config.yaml
n_layer: 12
d_model: 128
n_experts: 256
experts_per_token: 8
d_expert: 32
d_shared_expert: 0
activation: "geglu"
moe_layers: [2, 3, 4, 5, 6, 7, 8, 9, 10, 11]
router_score: "sigmoid"
normalize_top_k: true
routed_scale: 2.5
balance_loss: 0.000139
balance_bias: true
router_noise: 0.1
init_std_router: 0.0167
lr_router: 0.00115
vocab_size: 2048
norm: "rmsnorm"
norm_eps: 1e-06
tie_embeddings: true
optimizer: "muon_variant"
lr: 0.00225
beta1: 0.9
grad_clip: 0.5
batch_tokens: 131072
seq_len: 1024
train_tokens: 598700000
steps: 4568
dataset: "wikipedia_en"
Below are experts of layer 9 (counted from 0) of a mixture-of-experts language model. Rows are named router (the router's row for the expert) and show model dimensions 0-127. Each number is 200 + 30 x the weight over its row's rms, rounded and kept within 0 to 999.
After each expert's rows: "comes before" lists some tokens at least twice as common just after its tokens as in all text; "raises" lists some tokens whose logits its average output raises strongly, later layers aside. This comes from a sample of Wikipedia text that the model never trained on. Tokens count by the router's weight.

# expert 181
router,187,228,216,180,191,159,198,186,225,207,179,218,217,230,262,165,148,175,165,212,183,168,204,253,173,180,142,226,220,240,151,278,236,232,179,188,183,217,195,244,191,220,242,212,219,170,189,188,233,221,231,243,231,209,203,191,181,197,142,208,230,132,219,253,201,201,215,227,193,172,150,204,224,205,193,172,190,201,201,228,238,195,182,221,172,193,217,165,186,242,238,201,266,165,208,171,186,152,160,230,209,206,195,214,200,147,271,250,183,251,191,208,163,187,236,199,202,198,199,178,249,141,224,221,228,204,185,226
comes before: "ad", "ck", "ve", "w", "y", "ak"
raises: "ad", "om", "ach"

# expert 49
router,188,237,101,254,161,199,164,197,225,211,181,236,181,237,158,201,130,179,171,191,166,183,203,194,188,194,216,186,185,136,166,215,226,177,201,191,190,245,258,161,217,202,168,209,188,172,233,205,215,212,228,152,178,177,208,173,173,172,168,162,240,180,229,197,204,159,237,283,198,201,160,188,162,221,242,175,189,231,233,194,167,204,180,221,203,206,193,191,225,210,191,207,211,244,177,161,183,179,204,247,228,221,181,183,261,205,237,241,188,216,211,204,204,260,197,264,221,171,189,202,217,156,167,242,225,192,208,242
comes before: "\n", " The", " He", " In", " It", "5"
raises: " However", " His", " It", " In", " At"

# expert 249
router,211,213,212,221,170,193,173,189,230,180,163,199,206,248,197,192,193,194,158,194,124,193,224,225,178,176,174,193,215,165,196,225,175,181,179,233,167,180,174,218,172,232,216,261,168,159,212,239,240,155,234,192,207,178,189,222,176,173,216,199,206,174,237,194,215,181,195,245,142,207,192,194,208,189,199,186,169,237,214,141,223,218,161,210,236,204,186,176,237,245,272,213,191,213,225,208,169,111,253,230,260,220,205,222,191,160,254,266,130,245,240,218,237,223,217,227,207,195,213,235,212,201,193,198,240,236,174,206
comes before: "d", "c", "st", " the", " 19", "f"
raises: "f", "s", "ve", "p"

# expert 161
router,203,211,200,189,185,201,147,161,214,157,182,253,169,228,244,194,198,237,183,212,129,196,211,253,181,171,200,228,179,190,157,246,205,249,190,164,165,232,174,250,216,271,227,193,191,184,198,212,292,187,235,170,230,174,241,211,200,191,202,205,233,180,174,179,194,186,205,208,207,140,149,201,207,203,232,240,186,224,208,165,217,196,162,181,182,192,226,161,231,232,262,200,188,197,242,198,153,210,211,211,185,264,163,199,235,180,211,244,186,212,198,186,188,202,296,204,202,192,180,197,187,203,201,227,247,255,206,178
comes before: "y", "n", "d", "c", "il", "in"
raises: "c", "ce", "y", "n", "ting"

# expert 69
router,248,203,177,223,147,179,208,198,201,164,162,189,162,263,203,217,204,208,183,187,176,217,176,217,176,218,195,207,179,178,127,246,231,208,219,184,204,264,247,177,109,177,203,214,198,172,252,185,251,176,188,163,152,183,203,213,167,164,168,199,192,158,237,235,218,221,193,199,202,189,217,173,210,198,208,179,166,195,206,218,187,202,146,218,191,217,212,179,220,220,268,172,229,210,265,174,159,120,244,199,217,181,195,147,183,205,216,239,163,224,169,218,247,221,163,233,200,179,192,201,191,175,205,223,265,191,163,198
comes before: "ra", "ri", "r", "au", "ru", "re"
raises: "ra", "rop", "row", "an"

# expert 73
router,228,216,184,233,167,156,165,175,238,190,180,204,189,214,190,183,213,264,170,206,193,201,207,238,182,183,194,183,183,210,171,233,192,204,197,152,199,243,189,213,178,248,253,254,235,211,215,160,252,177,234,215,166,190,214,222,186,193,155,190,235,207,230,200,186,195,245,192,223,187,166,247,215,182,192,222,125,207,189,191,151,224,174,192,219,206,187,130,226,257,221,237,272,247,214,204,217,173,242,216,183,157,170,179,230,165,219,197,195,288,234,209,167,235,210,227,180,221,232,218,198,187,261,221,241,229,162,224
comes before: "s", "p", "li", "ide", "ign", "ident"
raises: "s", "ol", "und"

# expert 238
router,194,237,148,207,159,146,131,199,213,200,189,216,183,192,166,167,194,198,196,197,152,223,234,189,175,214,191,221,220,199,108,280,196,172,149,179,200,213,216,179,176,185,228,213,177,155,210,164,244,192,252,223,210,192,208,171,213,173,191,185,221,228,234,254,187,199,199,224,190,198,179,170,242,190,230,175,197,264,194,236,183,208,155,216,157,208,235,156,196,217,196,220,261,196,231,210,162,198,231,229,254,206,208,241,216,200,220,227,190,235,228,171,218,203,243,219,188,158,222,176,184,131,248,193,234,171,161,240
comes before: "at", "udi", "e", "and", "re", "or"
raises: "and", "rate", "age", "ri", "aff"

# expert 195
router,175,214,194,265,161,173,153,159,260,211,144,229,200,239,222,212,146,182,192,211,232,209,221,223,169,203,195,210,164,181,194,215,187,250,185,157,191,206,193,199,192,200,210,237,141,196,197,176,219,215,237,199,167,201,238,203,159,204,136,150,207,227,196,209,168,180,218,228,219,158,189,174,230,185,233,241,156,274,214,175,176,253,157,178,198,234,218,190,221,217,213,168,204,170,261,231,167,200,203,265,160,169,153,227,256,190,244,212,197,238,219,191,184,182,252,211,167,195,184,226,182,187,221,205,235,250,178,218
comes before: "in", "y", "ce", "per", "t", "st"
raises: "id", "tro", "tern", "per", "tri", "s"

# expert 29
router,212,204,199,231,143,150,204,168,215,133,218,226,196,216,175,160,206,188,204,127,221,233,207,203,184,195,186,223,211,226,214,206,196,165,186,189,189,243,195,202,170,260,243,222,188,205,185,179,228,213,266,219,215,165,232,160,155,204,187,158,211,158,241,224,177,176,260,253,174,135,133,218,214,231,227,193,186,173,223,202,187,212,194,181,201,190,211,192,184,217,301,216,275,169,221,154,183,169,209,194,231,234,172,229,233,172,209,182,168,230,170,189,212,200,223,245,191,191,233,173,243,190,206,217,242,207,198,206
comes before: "s", "se", "ft", "el", "end", "ck"
raises: "pp", "present", "ff"

# expert 68
router,194,238,158,211,201,158,180,157,279,180,213,217,227,220,179,191,181,201,148,141,171,191,222,193,217,141,158,242,200,158,182,213,214,229,210,199,172,233,233,217,201,226,184,177,184,196,172,175,237,218,183,207,222,171,264,212,139,165,182,217,231,191,246,269,211,209,231,204,154,213,170,220,257,224,217,169,143,179,221,180,172,216,178,207,226,213,220,139,223,194,250,194,201,216,168,228,209,201,252,262,194,202,174,185,217,220,187,235,212,219,237,198,172,182,181,236,174,232,188,155,190,168,154,218,266,219,185,191
comes before: "ed", "ing", "er", "ers", "es", "e"
raises: "ers", "ing", "er", "ed"

# expert 158
router,222,227,203,167,178,150,196,171,227,156,180,178,205,168,259,191,177,237,165,140,160,172,209,224,214,209,157,243,196,210,169,228,193,239,203,192,203,224,183,176,194,213,261,157,173,167,199,135,245,180,250,191,232,148,223,181,181,181,192,204,231,162,172,209,203,192,232,215,129,179,190,223,182,183,199,190,184,210,203,174,170,190,185,226,134,207,205,199,184,233,211,239,224,222,197,189,172,150,192,183,204,247,178,147,224,230,262,239,186,205,160,233,209,224,165,249,179,230,228,209,158,214,243,224,261,216,141,205
comes before: "o", "a", "os", "an", "et", "A"
raises: "o", "os", "us", "on", "a"

# expert 112
router,177,233,179,211,122,142,175,149,225,185,140,241,199,219,235,187,166,191,193,189,196,174,239,233,218,184,142,208,176,184,137,196,188,193,170,154,194,229,267,173,155,208,231,226,192,184,202,202,238,163,179,200,210,172,221,249,165,178,186,171,189,185,217,248,263,192,203,228,211,124,169,222,168,222,219,199,172,210,219,136,223,207,204,207,155,179,180,151,187,216,254,199,211,219,192,223,208,171,259,233,182,218,205,193,219,185,230,167,184,192,197,218,165,208,182,199,188,172,222,194,197,190,236,233,278,239,179,213
comes before: " |", ".", ",", ";", "%", "–"
raises: "%", ".", "–1"

# expert 174
router,229,273,178,255,205,187,215,179,235,195,188,211,186,227,192,204,148,190,164,145,201,173,159,228,183,199,170,206,158,189,202,208,213,230,181,161,191,233,213,204,169,190,224,221,213,171,235,165,193,198,205,190,158,155,190,169,193,208,136,199,259,153,188,219,208,177,176,221,128,208,148,203,199,210,209,207,175,213,258,165,170,188,162,239,209,221,225,164,259,213,223,189,251,189,215,180,145,198,217,199,220,233,161,185,243,134,262,199,207,247,221,234,245,242,187,245,187,210,200,181,241,193,255,198,157,194,195,213
comes before: "s", "The", "==", "A", "S", "In"
raises: "L", "E", "H", "R", "S", "I"

# expert 154
router,157,251,185,204,161,183,217,164,214,141,159,200,239,235,196,223,159,169,143,179,147,175,169,211,177,167,211,244,210,215,190,200,223,254,203,194,181,215,225,211,234,220,197,177,192,144,192,227,250,183,229,199,155,161,248,195,167,194,204,202,218,171,225,245,228,220,260,210,168,151,146,248,201,245,230,198,159,185,221,173,225,229,173,230,221,202,190,222,197,227,249,191,202,207,206,213,160,152,208,189,218,205,147,191,211,195,189,246,231,279,164,231,200,219,263,211,188,189,215,200,230,216,234,236,207,215,146,202
comes before: "t", "d", "v", "ver", "ation", "g"
raises: "tra", "pi", "mate", "ber"

# expert 186
router,197,232,163,183,198,169,127,139,224,155,173,265,209,188,223,152,189,247,200,154,170,193,210,253,188,142,131,222,214,199,162,259,250,216,196,173,245,184,234,210,191,200,249,205,178,193,239,222,259,184,278,183,212,162,226,167,203,215,159,243,232,166,215,230,199,190,211,232,198,223,152,209,228,203,177,185,180,200,240,205,197,220,183,228,166,200,183,192,226,196,234,190,213,232,183,233,197,187,229,209,247,226,170,176,216,175,184,242,218,216,190,194,176,155,218,191,194,178,257,165,173,143,203,195,210,229,202,197
comes before: " was", "n", "ar", "ad", "ight", "av"
raises: "ar", "a", "ll", "l", "n"

# expert 91
router,195,230,148,222,227,176,175,152,240,186,188,179,180,265,233,203,199,193,192,168,215,217,221,240,203,161,186,223,223,157,165,194,200,210,203,190,228,211,210,194,196,278,247,179,163,190,184,195,199,169,267,203,152,217,228,211,181,200,212,260,208,173,176,238,210,194,192,227,161,206,218,218,238,200,169,193,162,224,232,220,157,278,189,202,221,224,211,161,214,218,224,170,207,234,182,189,150,122,213,205,172,209,189,217,207,179,270,217,171,228,224,232,177,219,228,233,184,193,223,188,254,173,257,210,256,251,149,179
comes before: "al", "s", "f", "c", "par", "ci"
raises: "vel", "al", "leg", "ten"

# expert 243
router,217,199,168,183,117,198,202,175,210,135,204,216,185,222,206,213,227,175,167,164,198,231,224,216,205,211,209,189,168,206,156,255,256,225,211,208,192,225,266,163,181,259,176,235,168,174,203,180,228,167,164,208,176,154,222,174,180,206,153,208,245,222,193,221,210,176,196,216,179,149,203,153,208,206,215,180,129,189,281,156,213,236,193,241,232,215,215,204,229,252,272,227,224,221,222,174,203,207,243,253,223,181,207,181,228,223,179,208,223,205,214,228,244,212,213,218,233,159,229,171,162,182,229,199,227,213,191,231
comes before: "ing", "in", "d", "ition", "ed", "ow"
raises: "ress", "ock", "iv"

# expert 177
router,222,200,173,229,197,186,180,143,215,174,203,202,211,213,182,201,194,264,147,191,205,209,235,216,185,210,156,227,168,175,177,193,265,226,180,199,195,243,205,228,237,196,253,201,186,224,178,158,264,212,206,161,179,196,213,185,172,174,184,181,239,192,266,256,213,185,241,202,185,201,216,223,170,216,220,186,152,211,241,210,174,219,189,266,202,230,237,160,220,222,210,240,229,164,210,227,172,192,252,203,182,181,161,173,187,196,194,288,221,250,208,200,259,195,220,228,184,154,235,166,215,213,216,243,248,175,135,194
comes before: "ure", "ed", "ion", "ive", "ing", "ur"
raises: "ive", "ion", "iv", "ure", "ib", "ual"

# expert 147
router,229,243,165,204,208,224,192,171,191,202,156,226,195,228,240,161,173,249,147,168,151,208,266,181,181,197,192,198,162,177,203,227,223,197,196,189,197,232,226,159,133,243,229,262,126,200,200,207,236,142,235,202,198,169,231,186,189,200,236,180,242,192,246,215,224,206,176,256,178,197,191,203,258,173,227,185,175,229,225,169,183,204,206,233,215,174,218,190,219,250,234,237,248,205,235,209,177,147,232,178,223,233,208,214,196,193,260,251,172,201,227,197,214,207,181,223,208,202,215,193,215,194,175,188,177,221,114,170
comes before: "o", "ri", "il", "or", "ol", "i"
raises: "ish", "ant", "air"

# expert 72
router,202,235,204,176,165,165,152,217,218,157,183,213,189,216,209,228,178,256,200,198,214,201,203,234,216,148,150,232,188,178,158,185,262,240,162,116,246,293,255,186,217,219,220,189,182,201,221,184,215,215,255,199,215,173,206,219,180,163,210,203,203,203,240,232,232,156,228,235,185,158,169,195,198,226,251,185,145,220,213,176,180,192,196,235,157,205,185,147,198,231,240,185,250,176,212,187,198,144,188,267,227,204,162,174,176,193,216,217,197,224,243,220,180,231,222,210,167,178,216,212,238,202,202,167,195,221,196,229
comes before: " |", ",", ".", ")", ";", "–19"
raises: ".", " |", ","

# expert 126
router,194,251,159,179,196,161,161,188,217,128,153,204,208,178,229,173,199,219,213,155,198,191,162,218,229,202,192,226,194,169,189,226,227,196,156,206,215,250,205,206,159,207,238,231,226,204,248,135,235,191,234,192,190,168,216,158,169,161,153,192,235,194,209,180,224,180,238,200,165,205,174,220,224,195,272,157,165,206,236,155,167,230,166,200,155,181,232,191,254,243,267,211,242,211,229,193,171,199,187,246,259,250,200,170,167,176,243,206,144,203,245,219,218,206,206,203,145,200,234,193,191,203,196,186,196,208,187,181
comes before: "|", "-", "\n", "=", "==", "==="
raises: "C", "F", "|", "-", "T"

# expert 22
router,163,195,200,230,179,175,197,166,252,219,215,213,185,255,188,247,189,201,176,215,210,212,186,245,212,157,190,274,180,199,126,202,219,223,173,179,182,225,240,197,163,278,222,216,204,195,194,188,214,159,253,217,175,188,197,191,190,200,175,182,255,142,200,229,186,161,217,179,153,171,205,162,231,205,238,183,200,198,240,200,236,222,184,267,205,218,234,153,245,201,272,215,222,195,231,188,168,227,249,216,151,178,211,188,198,199,209,237,194,211,216,186,196,196,186,248,165,187,213,198,234,218,132,220,260,224,166,239
comes before: "ed", "ing", "der", "ve", "tion", "tor"
raises: "der", "ll", "tion"

# expert 250
router,218,232,184,201,191,166,197,175,228,159,165,239,243,186,203,198,186,193,163,176,180,228,177,233,203,188,184,244,171,199,153,184,199,186,221,193,203,242,216,226,217,211,230,159,170,210,176,141,255,182,226,225,183,150,224,206,193,219,207,184,225,169,233,208,209,167,240,163,178,187,220,173,237,223,211,160,146,200,245,180,187,222,201,235,194,224,245,174,239,232,206,209,253,205,235,248,180,142,223,241,181,255,158,215,222,213,238,263,207,249,204,232,198,185,196,257,159,218,197,123,193,182,232,194,249,183,143,244
comes before: "ed", "ing", "ation", "er", "ance", "ers"
raises: "ing", "ed", "able", "ation", "ations", "ab"

# expert 1
router,196,190,157,199,218,197,150,179,246,133,166,186,167,179,249,196,216,238,197,144,171,184,240,270,174,202,136,263,161,171,142,206,220,220,203,171,210,248,171,188,172,232,211,236,139,206,185,157,205,160,220,221,219,192,208,242,166,141,176,177,226,209,236,218,209,199,222,193,195,224,206,208,187,238,186,202,175,239,247,208,178,258,193,210,202,214,252,203,235,212,193,199,203,198,186,231,167,180,189,235,166,187,218,244,217,208,220,226,192,234,225,180,164,176,187,200,175,187,246,138,200,183,236,201,254,176,152,175
comes before: "al", "ated", "ally", "ation", "ate", "ary"
raises: "al", "ally", "all"

# expert 169
router,208,236,154,182,194,185,183,186,224,150,147,230,215,216,221,143,184,170,173,158,190,193,161,255,224,158,180,213,224,218,193,220,202,222,157,200,228,274,219,207,169,230,217,215,222,188,197,127,224,160,214,214,204,174,236,171,186,202,154,199,239,171,196,221,201,198,229,214,185,199,157,197,215,188,238,164,161,225,258,166,189,246,150,184,179,201,253,154,234,227,234,175,229,184,236,181,128,181,183,225,254,236,187,195,223,124,231,196,155,209,244,204,192,205,203,206,129,204,211,177,202,190,199,172,204,180,175,199
comes before: "-", "|", "\n", "==", "The", "==="
raises: "General", "The", "Note"

# expert 205
router,224,240,214,213,188,196,182,129,212,140,199,224,212,202,211,233,196,228,211,187,166,234,215,227,215,210,185,237,169,157,162,199,211,245,204,170,178,296,223,249,211,227,216,220,161,151,200,138,236,172,250,192,173,198,222,225,187,163,175,171,232,186,211,198,208,147,212,202,141,157,142,191,170,243,206,205,232,199,244,159,180,209,181,194,210,252,247,159,222,197,244,194,192,211,228,213,169,195,209,206,229,201,231,182,222,133,217,176,222,134,206,194,229,215,214,230,189,174,182,177,159,186,179,212,206,223,141,185
comes before: "ic", "y", "un", "ical", "il", "ist"
raises: "ic", "us", "ix", "ical"

# expert 231
router,234,243,152,206,185,143,182,163,217,141,166,170,193,234,183,194,198,211,233,215,216,216,227,172,211,202,171,213,162,178,151,249,214,162,168,237,204,208,230,224,126,229,230,211,197,167,234,144,256,208,243,148,216,210,215,209,200,195,183,214,173,196,232,225,165,185,206,167,190,218,157,193,229,184,248,169,176,203,189,201,158,196,166,217,169,205,213,164,221,243,252,185,245,181,261,218,197,139,241,229,240,243,187,149,211,214,233,201,166,207,200,237,211,214,190,228,176,169,244,219,202,194,206,193,246,182,130,186
comes before: "r", "s", "mp", "ctor", "ron", "re"
raises: "ron", "r", "s", "ra"